Experts of a small language model: 80 Mish neurons an expert.
Below are experts of layer 3 (counted from 0) of a mixture-of-experts language model. Rows are named router (the router's row for the expert), down (a neuron's output weights, with its number) and show model dimensions 256-319. Each number is 50 + 10 x the weight over its row's rms, rounded and kept within 0 to 99.
Before each expert's rows: "comes before" lists some tokens at least twice as common just after its tokens as in all text. This comes from a sample of Wikipedia text that the model never trained on. Tokens count by the router's weight.

# expert 165
comes before: "\n", "The", "==", "-", "In", "==="
router:40 49 57 64 53 53 68 32 46 45 57 43 66 36 47 72 29 40 22 47 63 48 46 43 53 40 37 35 29 59 50 41 65 62 45 52 52 62 44 50 66 62 45 57 65 49 57 47 32 62 40 60 41 44 60 54 35 55 55 44 34 36 50 53
down0:62 65 37 46 55 37 67 47 45 60 60 60 55 50 54 30 54 31 45 37 55 56 65 34 46 60 39 59 58 52 50 49 45 45 47 62 54 67 52 36 63 52 49 55 50 63 45 75 48 43 66 57 66 48 59 47 52 60 40 61 43 42 51 58
down1:45 48 54 69 47 60 66 27 57 53 46 44 40 54 57 42 53 58 50 28 53 62 61 57 35 48 69 48 52 53 57 50 57 76 65 32 46 45 55 48 46 52 47 39 42 28 54 64 52 30 51 51 48 59 48 43 41 47 54 49 53 44 52 63
down2:60 47 43 43 63 52 41 39 46 41 57 44 45 26 64 50 40 44 57 50 70 43 41 44 59 49 57 55 46 47 27 57 54 35 37 63 36 48 39 43 48 51 57 46 56 47 69 48 41 42 50 54 65 56 45 46 63 58 74 58 49 53 47 51
down3:41 47 36 44 60 49 59 24 51 41 59 69 39 62 44 65 51 63 57 42 56 40 47 50 32 61 51 44 53 49 47 62 61 53 50 26 45 55 25 48 33 60 63 57 41 48 68 48 41 34 38 58 49 37 61 71 52 51 49 47 28 55 62 42
down4:63 53 36 54 60 51 56 54 49 58 48 57 46 47 57 50 50 59 43 47 57 46 56 54 61 56 53 40 56 51 66 42 58 50 37 44 62 47 31 62 61 51 27 65 57 50 63 55 69 60 41 36 64 55 32 48 42 57 39 55 45 53 56 56
down5:62 57 37 50 50 34 24 54 39 43 53 65 54 51 43 40 47 35 62 30 47 45 33 40 60 56 35 51 56 41 55 41 52 35 55 48 53 56 38 61 47 65 43 34 54 52 65 53 48 58 48 46 49 48 54 55 59 59 36 40 49 36 38 46
down6:40 57 37 34 40 38 51 48 39 46 36 65 44 47 53 55 55 52 39 63 44 51 29 69 49 53 46 46 69 51 52 54 35 33 63 58 50 33 39 43 46 47 36 51 64 48 55 43 56 52 29 41 37 41 70 70 51 58 62 54 46 59 56 45
down7:50 55 35 49 54 43 38 58 54 26 37 54 44 49 69 41 43 47 52 77 60 36 51 42 44 47 40 41 27 43 52 46 42 35 50 38 46 43 53 44 58 38 61 60 34 35 53 52 62 31 58 54 43 62 64 50 34 42 35 56 59 45 48 69
down8:69 47 67 44 51 45 36 48 52 47 31 48 47 59 40 62 31 46 44 59 51 42 51 54 55 56 39 59 49 57 49 34 66 29 46 59 55 54 60 52 45 43 61 44 49 51 57 46 50 44 33 50 37 42 54 57 56 50 30 56 40 60 41 49
down9:56 40 41 45 59 58 54 56 54 53 47 45 57 35 31 46 61 52 38 52 53 38 48 36 58 44 39 71 62 38 56 50 37 57 57 64 53 44 45 45 46 52 43 35 54 46 35 51 70 55 48 49 27 67 54 67 65 60 46 71 59 59 56 63
down10:54 50 49 51 55 66 64 48 46 49 61 49 28 74 56 71 55 58 48 49 50 41 43 38 44 62 36 51 65 51 42 33 58 41 56 18 43 62 60 56 47 55 34 69 68 41 43 48 49 56 51 57 47 33 35 57 59 37 43 46 45 59 34 46
down11:58 48 54 50 78 34 44 56 51 54 39 55 50 69 62 44 60 59 53 65 49 39 49 73 71 54 51 50 54 35 62 61 36 45 38 32 43 48 35 61 41 47 62 38 27 47 34 57 45 58 54 48 46 43 32 48 40 52 57 38 64 51 40 55
down12:67 55 51 48 54 55 46 51 62 49 36 37 51 42 58 56 62 43 35 50 50 58 50 45 36 39 56 56 45 60 61 37 49 56 65 36 55 37 62 57 60 53 57 41 42 54 45 48 52 70 48 51 33 41 48 55 42 45 71 43 34 58 52 49
down13:52 51 70 54 42 42 45 38 51 53 52 48 61 66 42 50 39 60 63 51 57 60 49 46 43 54 58 49 44 52 47 47 62 29 37 42 48 56 48 72 53 55 45 53 28 37 51 56 41 48 22 51 49 57 52 62 45 42 46 43 42 46 57 45
down14:42 53 48 51 57 31 32 54 51 29 37 43 40 48 46 39 38 57 52 35 57 48 30 28 59 62 42 28 52 42 51 50 45 60 63 56 46 57 40 46 46 48 52 53 64 65 46 60 40 49 45 60 59 51 43 39 22 51 56 40 48 43 38 47
down15:57 54 47 56 47 59 56 41 36 48 39 51 33 36 39 68 42 41 49 56 42 61 42 50 58 62 47 37 41 54 61 55 45 45 46 69 62 56 47 61 41 53 61 62 55 38 28 50 54 43 43 53 43 40 55 42 39 40 31 46 44 59 43 57

# expert 221
comes before: "==", "|", "-", "The", "\n", "N"
router:56 53 61 52 43 55 39 56 48 46 47 48 54 40 50 60 52 48 45 44 55 54 37 41 53 26 45 35 60 69 54 39 57 60 26 68 44 63 42 70 57 54 38 41 41 66 48 50 42 46 44 47 25 54 55 56 57 58 71 47 46 55 24 50
down0:44 54 71 56 65 56 44 52 40 52 57 52 50 71 29 54 34 39 51 40 51 39 21 53 51 50 62 54 49 56 35 46 47 46 30 47 47 45 36 34 65 52 65 66 54 59 31 37 42 34 37 61 72 53 36 41 45 33 58 56 48 37 68 49
down1:54 57 62 61 28 71 53 66 53 52 46 58 61 46 56 45 49 37 32 59 59 60 53 42 48 43 35 55 41 40 58 44 36 63 53 46 50 38 55 38 60 35 54 56 50 46 74 47 49 68 47 62 73 44 41 65 38 37 51 39 56 34 50 59
down2:57 48 44 67 46 62 48 39 54 33 40 32 51 39 46 49 61 49 56 27 63 49 57 57 46 51 62 48 49 55 57 56 53 37 45 52 54 28 51 34 41 37 56 47 52 53 62 47 59 60 55 49 43 51 52 54 49 40 62 58 63 32 50 40
down3:51 48 63 32 75 37 49 32 58 36 56 38 51 71 43 69 41 51 63 53 47 46 53 57 42 53 45 52 53 52 51 56 49 56 58 55 63 47 57 54 51 60 56 64 39 47 38 56 40 31 34 54 46 47 57 56 50 61 37 55 46 43 37 45
down4:50 47 53 49 62 56 46 59 68 32 52 64 48 36 50 61 42 48 42 53 56 39 58 55 40 46 47 50 65 71 58 29 44 47 42 53 73 44 37 52 76 35 58 38 46 37 44 45 40 54 53 44 69 29 46 61 41 47 42 67 41 44 56 47
down5:41 50 65 57 49 48 49 71 41 40 35 49 54 36 53 48 19 45 43 63 29 38 43 27 34 55 39 46 38 48 47 47 50 40 47 62 47 52 47 40 59 39 57 47 42 58 59 56 55 45 40 49 42 49 33 48 51 53 61 54 43 40 81 39
down6:57 64 46 67 58 42 59 54 48 69 73 54 54 57 49 32 54 49 28 41 61 68 45 64 30 47 63 67 50 40 49 51 57 44 68 38 70 59 57 54 38 37 40 42 44 58 49 53 55 37 44 73 79 56 54 59 50 53 55 67 50 52 53 63
down7:31 58 42 44 59 51 56 57 39 55 39 46 60 37 57 50 59 52 59 59 41 61 46 51 53 47 28 44 53 38 55 48 45 44 46 34 37 64 48 49 55 46 38 52 40 42 51 40 42 33 52 50 47 40 50 45 55 49 48 39 54 56 59 55
down8:48 66 57 41 55 61 39 45 67 56 46 62 37 59 62 44 30 50 59 52 78 45 54 49 56 52 43 39 53 55 57 53 36 53 39 49 43 51 46 45 43 60 53 56 40 45 54 67 57 54 40 47 59 42 57 39 37 56 35 78 47 48 58 56
down9:48 54 47 65 39 38 51 36 38 57 35 44 62 46 39 49 55 52 50 59 62 53 71 42 37 37 59 44 60 29 40 45 41 52 54 41 51 33 37 38 52 56 54 54 41 39 51 45 53 45 43 56 77 58 39 58 57 42 44 51 49 53 63 50
down10:46 36 63 56 40 43 38 60 42 47 49 63 50 47 48 32 47 57 62 40 56 43 38 64 44 56 28 39 48 48 47 64 46 40 49 51 44 33 54 52 42 72 48 36 50 51 42 37 66 45 31 42 65 44 67 39 41 52 46 48 59 47 46 41
down11:35 72 61 34 67 47 64 50 50 54 58 55 33 41 59 67 51 45 43 60 44 45 44 61 56 40 51 67 41 55 42 64 52 51 33 48 40 39 66 48 72 59 57 47 48 48 32 58 48 40 36 45 37 38 51 52 58 30 76 48 39 35 61 41
down12:47 47 48 57 24 39 58 54 53 63 49 57 56 57 44 39 57 55 62 49 40 39 34 31 43 63 56 35 50 45 46 71 41 43 50 26 57 44 39 44 34 53 54 21 59 49 24 52 50 56 47 30 46 50 55 47 57 51 43 43 47 47 68 34
down13:38 48 51 58 57 57 34 51 60 51 42 43 43 37 47 56 50 46 53 48 60 60 35 41 40 54 46 39 64 50 51 45 44 39 40 57 51 67 76 49 49 57 59 55 56 37 59 65 48 60 59 39 41 52 55 33 49 70 41 61 64 43 54 47
down14:46 54 46 67 67 46 74 48 54 51 36 70 39 54 40 36 41 55 69 58 44 49 62 43 63 50 46 70 48 45 40 72 62 52 52 59 50 30 45 42 56 56 58 44 68 49 35 66 68 33 51 46 55 55 48 55 55 42 50 44 39 58 71 46
down15:42 28 45 47 41 64 33 58 42 49 46 54 46 60 53 45 43 45 50 50 49 74 59 56 48 58 47 53 37 39 75 41 37 71 61 63 76 30 54 33 46 37 53 61 63 46 55 49 49 35 47 71 54 37 53 49 51 39 32 53 31 41 56 46

# expert 96
comes before: "-", "==", "=", "|", "===", "The"
router:51 54 55 52 37 48 42 29 50 50 42 57 54 33 51 56 44 39 55 50 52 46 46 57 55 49 53 50 54 60 54 43 53 48 44 50 52 37 72 63 61 34 47 60 43 46 53 72 39 50 50 54 43 40 57 43 51 33 56 59 45 43 58 20
down0:32 47 68 43 60 35 42 55 50 49 47 61 56 53 42 44 54 40 47 38 51 45 39 44 45 56 44 48 60 41 54 54 52 49 53 60 62 64 49 60 62 59 59 45 60 77 59 41 42 65 42 52 38 61 31 55 51 54 43 41 71 44 60 57
down1:57 47 71 43 50 26 51 58 33 50 57 59 47 60 52 59 49 43 63 52 60 55 61 27 59 63 34 75 55 67 65 53 50 46 50 45 43 68 43 45 53 45 56 47 50 50 31 42 54 34 57 42 53 43 52 44 31 54 45 59 44 38 38 55
down2:60 44 36 32 51 57 54 25 42 60 53 49 52 52 59 57 38 74 58 49 55 43 55 58 43 34 22 51 56 44 53 42 49 70 40 39 42 57 54 42 30 34 51 52 52 43 40 70 51 63 32 34 55 47 41 54 55 36 45 50 38 36 53 56
down3:47 41 33 59 33 59 59 50 30 58 47 51 46 25 42 61 42 55 54 45 57 38 76 54 47 50 43 57 56 59 55 68 48 54 56 55 44 31 45 56 59 39 57 64 39 45 40 57 36 52 36 36 53 40 50 54 58 53 58 30 53 54 51 38
down4:46 39 44 40 43 52 52 39 37 52 50 31 39 43 46 43 56 45 33 51 51 51 55 32 38 62 44 47 53 52 53 56 50 54 48 66 50 56 48 59 63 58 41 49 44 40 54 60 61 46 54 44 61 48 62 37 42 33 49 58 40 35 54 45
down5:39 47 43 47 31 43 48 49 52 44 42 34 61 46 49 34 56 38 50 52 45 65 65 38 48 63 31 69 54 38 60 44 57 52 37 37 53 48 63 55 53 52 64 60 59 30 45 55 40 43 45 42 53 48 60 53 62 69 56 48 47 54 50 49
down6:49 47 57 52 60 42 64 39 48 42 34 51 46 61 56 53 52 51 41 48 40 57 70 30 34 70 66 39 45 48 71 46 56 42 55 45 63 48 39 39 62 57 58 50 60 49 44 50 49 78 45 45 50 55 62 35 50 53 67 46 59 56 45 51
down7:48 56 41 51 50 62 48 37 47 41 42 41 49 54 53 64 53 44 30 30 54 61 41 61 60 55 48 39 47 65 45 44 41 65 62 50 58 47 38 48 63 30 64 45 43 37 56 56 50 42 51 32 56 34 46 44 48 27 47 52 50 43 50 49
down8:47 47 44 43 46 43 57 43 57 50 47 52 52 39 53 48 32 55 45 53 56 60 43 55 59 37 48 76 63 33 53 24 56 57 73 65 49 49 51 56 51 65 39 52 60 55 36 48 63 47 52 61 19 57 48 42 48 41 45 41 47 55 68 46
down9:60 45 45 47 48 53 71 45 49 57 61 53 40 54 52 71 52 34 59 55 46 41 81 37 52 59 48 43 57 55 49 50 40 63 65 55 62 49 40 75 45 61 40 45 37 51 43 59 49 56 40 44 52 33 58 47 62 49 38 25 57 48 59 35
down10:49 54 65 57 63 35 28 54 63 45 51 56 35 39 46 62 46 51 53 44 50 45 55 46 37 52 73 60 41 35 36 64 53 34 62 47 55 43 49 45 55 52 57 52 47 53 61 47 47 48 54 35 49 48 28 38 56 40 44 53 42 65 36 62
down11:60 50 58 73 64 49 57 56 51 63 41 50 59 46 54 41 48 43 43 33 67 65 48 51 53 41 47 63 61 52 47 49 60 48 57 44 59 50 65 58 53 58 39 42 42 68 60 46 51 33 62 59 36 32 40 59 44 45 44 54 53 56 56 28
down12:34 48 58 42 58 61 47 50 55 59 52 56 44 52 55 56 55 61 53 15 40 52 58 40 44 41 72 61 32 48 54 45 49 44 48 34 34 52 44 37 32 34 45 34 40 48 57 60 49 45 45 37 52 43 46 40 78 43 55 42 53 69 61 35
down13:42 38 69 55 51 51 76 54 46 70 44 55 37 45 48 51 40 58 63 48 56 48 73 50 61 49 51 41 58 44 32 41 44 58 37 61 55 39 49 39 41 48 45 48 52 62 56 56 55 47 51 58 55 70 48 54 48 36 36 41 48 38 54 61
down14:59 52 28 33 52 58 37 35 44 46 63 53 44 36 49 28 41 47 57 47 36 61 50 39 33 56 45 34 74 59 51 46 34 52 44 36 56 36 43 36 56 70 49 49 53 40 45 60 40 51 67 49 43 65 58 70 23 60 40 53 55 59 36 44
down15:38 39 45 44 33 46 50 46 68 64 48 57 39 54 57 43 54 53 52 72 48 48 57 38 53 68 27 53 57 51 51 44 53 58 43 55 32 56 57 53 42 53 34 51 45 45 50 41 50 45 37 49 44 65 69 70 45 57 76 43 55 37 46 48